Experts of a small language model.
Training: a variant of Adam for the experts, 802M tokens, 3355 steps.
Below are experts of layer 2 (counted from 0) of a mixture-of-experts language model. Rows are named router (the router's row for the expert) and show model dimensions 128-191. Each number is 128 + 32 x the weight over its row's rms, rounded and kept within 0 to 255. Numbers have three digits each.
After each expert's rows: "gets" lists some tokens that make up at least twice as much of what it gets as of all text. This comes from a sample of Wikipedia text that the model never trained on. Tokens count by the router's weight.

# expert 67
router:116166059110116135135073081145110114152077125109103141142157125180124101079156146153177147174107112090140124109143129184104144163145107185132139114150167089176143165139107174202075109076092119
gets: " |", "-", " \"", "2", "–", " as"

# expert 12
router:133124112147136166140109125168090105191184115144116143142131071128151117136165162131162174148108130100120083101172134132047130112106127147162094120153137122122107179196145089135112093091129070
gets: " is", "\n", " was", " information", " (", " Order"

# expert 71
router:173167168089121151133173099142104128146124082119110091122138179077160133176164127142160135142136174122160098149146128159152106170114094172115149130153164099180175083085080094175099091091105167
gets: "-", "|", " a", " as", "2", " with"

# expert 38
router:071106093127080069122153137116154179146114110081099110129144153184110116059103140072116089161193094101157175142161150163081123151191130127148156163115182161150128083071153080121162077212111153
gets: " |\n", " |", " of", "–", " (", ")"

# expert 5
router:066113148160159151127086107097111144216187137140128096093125129080130142150137091101103133138116169108136169118126194114045163117128099130190109148174112144124161111094142077064079144149115117
gets: ",", ".", " hold", " Coordinates", " by", " medal"

# expert 48
router:064156143103077113151153111136086135077103090117183171142117150174113151055159109088151123108176161058167164114140122082105132184120124044111147087090149129115170091084111134084131148134108150
gets: " and", ";", "1", " years", "6", "K"

# expert 29
router:144123118097120125110171115078093149065131065145102096111144133123148108112073122096107102087102134156171148180180147127169118164091151115105106138122092131100158086119186164087153140182146136
gets: ".\n\n", " a", " S", ")", " |\n", " first"

# expert 31
router:107138138134155149123120170142129134169156115129115121164104085102164125132138119167125090077138174132133099113104191109098216155063075144078148132124120076126105078148139153078168192072143128
gets: " ", "==\n", ".\n", " V", " ==\n", " emb"

# expert 1
router:067149134128107179139131159178110069145162157114160170108135099127083158129132137130083094110117121114131149095110128086123151101143144109153143136148085142125141106123126073147102103135125176
gets: ",", " a", "|", "\"", " The", " was"

# expert 25
router:100123116139146139133150181197148091131137150118158160124124133139109141128157120136081144139143106166106124061067148047124136076134159080138141118129098131180144143126087083121136149135154162
gets: " ", " the", "\n", ",", ")\n", " an"

# expert 10
router:153078205168192195094092169141199150140064155150115091132142144133107159155142114157152143115127156124138112141126139102155169150159127140144138143112098114105158135090155153096171167176181131
gets: " |", "----\n\n", ";", "1", " election", "ow"

# expert 30
router:109114148151117146108170161182123112120108179090176204099127104123081169126175146163096166128158103137152141070091132062128122091131157081122127117144101145135128133130101085126131121144121125
gets: " the", "\n", " of", " and", " The", " |\n"

# expert 73
router:056142097129082130091098152165128171147151130096132173090121143090115162093126118135080126137151106148133141061122160093067148146145098072117107140152120146148138133097130081104109146101105151
gets: "-", ":", "|", " The", " with", " \""

# expert 8
router:122145170096100161112110137169156141131089136122133175109179148153064175082173119114094133168125153105166116062112126122122168125176161110102098113141159151133188106073085084135131146136161138
gets: "\"", ",", " in", " is", " been", " has"

# expert 14
router:174098136104158170074096164076165135101093057173112102153142133110105173141171159076194146131098124131176149164092072162113151160139134131104096109090174120090197128157158124098117146089105144
gets: ".", ").", "\".", ".\"", " .", "is"

# expert 20
router:099138156113120128117166153176101106109134142101162205117146121144088143088174113137108151119162135129151129092141157112113132066161151065139108115173104120128115122113097063100116162176135176
gets: " the", "\n", " of", " a", "4", " in"

# expert 15
router:167112117095161154102083149074174117129091056172119085158105191172174143151143143121133102139096089143154095140100088173113137166086125155090128086117156124133170131125161135102123100099080143
gets: ".", ").", "\".", " .", ".\"", "55"

# expert 23
router:123157104107154103125162139149150127134122111108117124129147136113153136040149153148114082151128161092131178123174096147095151147106154150085168156110130154164130090134077104118151074152123164
gets: " ", " V", " United", "–", " K", "o"

# expert 42
router:177116170133097131093174103132174122062098120146117104124103120137090171138133156120120190083089125128148136139185046123207051157189165149094164097086178127105166122119146125140108179088159107
gets: ";", "=", " and", "–", "P", " A"

# expert 0
router:160145148140133164141123122149060091169168125128114130145086093104135133174092161168123162116132153106125080130171153097074134124094082114162106084180089081106130153201131093159118107153165111
gets: " was", " is", "The", " were", " are", " has"

# expert 49
router:099139145125168154108079117176110106198123177108134090155084109115161105166134131168140175161107156169095108098155149149112122156129081105119165148175146069172134167132149139154095096076111161
gets: " |", "-", "\n\n", "(s", " (", "|"

# expert 66
router:061137132092102136148137117145111112144149127158128096115111144117163084173183146113142159120086149097112173078137137154155105088145170132094134056087137101204188071100098113160077142088087189
gets: "-", "|", ":", " as", " The", "ing"

# expert 54
router:155122111177182156133090127124111109175096173111118084122131108093165098168082154171173166138074102138070124175132090127139076145065104152133152085161110098147089181230166166167129163091094142
gets: ":", " ", "\n\n", "|", "-", "=="

# expert 79
router:132136108105112151148144176135135128121094161136149152113108121098088138164168138186162122150134128145149125120115143135121132105097146145080113142149080095150159162118119108098103184097135127
gets: " as", " to", " with", " for", "|", "-"

# expert 22
router:116193096087088078148109109120070087132150118134120170157148183141132057107110159085119100156164133093131136134118204183152119087155097136146136155135129142132095101147107069135137099179122165
gets: " ", " (", " |\n", " L", "'s", " W"

# expert 70
router:158204088102076145098081125129093141148104090122103141134185163171087083094152110122153133180112113136143115100092159162091157128154136163094128169117156073173157157155094149153083097078138090
gets: " |", "9", "2", " from", " as", " U"

# expert 76
router:092072173097174175111169114146149083107119139133119158112154145116128148155183128192104118109186133100160152082134147118153163087176117070139116166152093173118120099087125073113147080158151159
gets: "-", " the", " in", ",", "|", "es"

# expert 74
router:125130121146147143125130177182143108114111177151163190094129115116101133132205134171123206103111117177126120083116137063135125107115157098119136103174089127123132139154117121135114143106133166
gets: " in", " the", ",", " |", "-", " a"

# expert 68
router:033109122140143109109136157190097116102159163095190183082131125148100127133128113097097141125176129134114163086079175070105134122130119076131125116139131127120130117083071098114113176144124167
gets: "-", " the", "|", " The", ":", "ing"

# expert 60
router:101130113086147165109180155138128107093105179113152171147142172119098127119145148117112143162144119182106141111089145081180098087129175070113084086137085120158121140144093106137119116156131163
gets: " in", "ed", "-", "'s", " for", "ley"

# expert 55
router:157138090150090121126161147128121092121121101135140120160117158104128083178093150140155169160152081170088092163070134061197094102084129147158097087142107133161101108128106177132153090116162131
gets: " ", ".\n\n", "201", " United", " I", " =\n\n"

# expert 9
router:146092104162096163144138104135161152068105094122107104142125144177142153114137154114146088164099113120163130163132118137163137127119143071129128097136147070136150153090107161197150090142151070
gets: " is", " was", " also", " has", " are", " he"

# expert 19
router:146119117115111087131120121115144079084113134177113112173145175129137091158133133105183126094164106125117141119118051138199067087150163177116157156113135168120121117105111175123151086108130100
gets: ".", "\".", " only", ").", " March", ".\""

# expert 13
router:130124100091109111129161160161144114126097146095170205111123147162098148110185128134105136111168123118146111042089118101161124108156136110095134097147095124150147137108084099115102128109127180
gets: ",", ".", " in", " was", " also", " it"

# expert 28
router:123115195092114196108106166179177105133107154146146156124154132190063216134156121132122109125165177154147108071065115067133192112155104102105155178138129143127175140095130068117120129090148093
gets: "\n", " |\n", " on", ")\n", " B", "am"

# expert 32
router:127080113160110086119166122076174157091117071086108076096154122125111083119093132129138119144103075136102150166180108151174102111125196151126122122101123133151105123133130167142127162163103138
gets: " ", " the", ".\n\n", " that", " by", ".\n"

# expert 34
router:131141102115156137162155157157101119094130158110155201107158139117085100130111134138097140106173099146139153120096177082138107050120144123150155104180096130097094114143095100147126127166128160
gets: " a", " the", " an", " in", " his", " The"

# expert 51
router:144145130103149183131063179159077121139140148175122140168140124148117144121168166142157120185119131157099114094084157141094096072094136096096116107167141177129123154206139089155092090117100142
gets: "==", " |", "===", ":", "\n\n", "ik"

# expert 33
router:108095112102073104131095131088170088141119120108106078139156185201137122124168133158128110191100117132118164091082082142135132094120197162087145119129138096151121120118063087187096087102077087
gets: " the", "\n", " a", ")\n", " |\n", " The"

# expert 77
router:100201119083102134110104104149100156154120101102127133105158140184132139015137132113134110186120111086153134105178152180072133147158108153143117129129145126143169155100080127155111083117094156
gets: " |", "–", " /", " for", " as", "3"

# expert 4
router:078130120112103114170114126127035072174195130159114123113140124110117092128164144108103113117165130082132146121138190144034147097109064138154090154161132105092102104163156077109068076171106114
gets: ",", ".", " was", " is", " and", "%"

# expert 24
router:076174067099100085129141117136072157125150128126117166100151146138135097067118144115114083118168077100135153127165192180108129115119117139161128151176131141099130078123128120075131093184162180
gets: " the", " |\n", " in", "–", ")", "%"

# expert 26
router:139116162112115121101138118127188157041083091166125136125190160156112141097092119093114094149128084104156138142133063150220085146159161104080114106083120152087119100125141170170143129119109115
gets: "\n", " |\n", ".\n", ")\n", ".\n\n", "1"

# expert 35
router:153086132085114138131118099096171087110105146148117116093174170127133118160136079154101103177131185121109130106088145155126151165122084093073074167097125171113142131112180139174114153128171109
gets: "\n", " |\n", ")\n", ".\n", ".\n\n", "\"\n"

# expert 41
router:117196110048078106140126089179059125165124130130135227159154130171142088095145113101175104151144132094156135084122164175089140156119071164111151151169102107075128124191079141153083082089120097
gets: " |", "\n\n", " on", ")\n\n", "0", " /"

# expert 58
router:134073198120094154125139109079190106138110146108150100144101151095146142187147082100127119128175098091124108115090072094188127133171101073131143105142106156083077093060151090130150135145121079
gets: "\n\n", ".\n\n", "==", ")\n\n", " and", " =\n\n"

# expert 40
router:161133139165160165088082117146115134191087148143123111107099090122187143150110163197152129118125156160099084136147094111110115149086086127143154112184141081119137174181166137149116122089128160
gets: " ", " |", "-", " (", "\n\n", ":"

# expert 50
router:149128103159125135182137149169132124107145151059119146200087111141146100126111122115113157094153104162088115146089132124153129157077129060129186098091088116162050165199146126131143143119123147
gets: ".\n\n", " =\n\n", ":", "|", "=", "\n\n"

# expert 64
router:051149124104104137115130118107159148120146117102101157121197157186095187104153087086155123188129150136171130114085106116173141137163171108081148120128147125124167110088050116131129108099144082
gets: ",", "0", "195", "199", " had", "196"

# expert 59
router:143072181138152163122074147099182124122096140132098102140126172121071139197163095119099148151121173135156136098085112129128165138173107132144163115094155110135170107093161152113154177118161081
gets: " |", ";", " and", ":", "1", " over"

# expert 43
router:130164118136134075083115178184155125110115137123141183103148139146076109124178134125127103177153119139123081118120097101166095067136177116114092136124124108152151150118069119158154155085100132
gets: "6", " (", " of", "–", "o", "0"

# expert 65
router:174116091128109112182138115133111065129114167139142137147119116167106101125175105122139132115132093123123142038075067141120126083144155136154182081097152113146118165116093062158112101077099079
gets: " the", " of", " in", " to", "–", " for"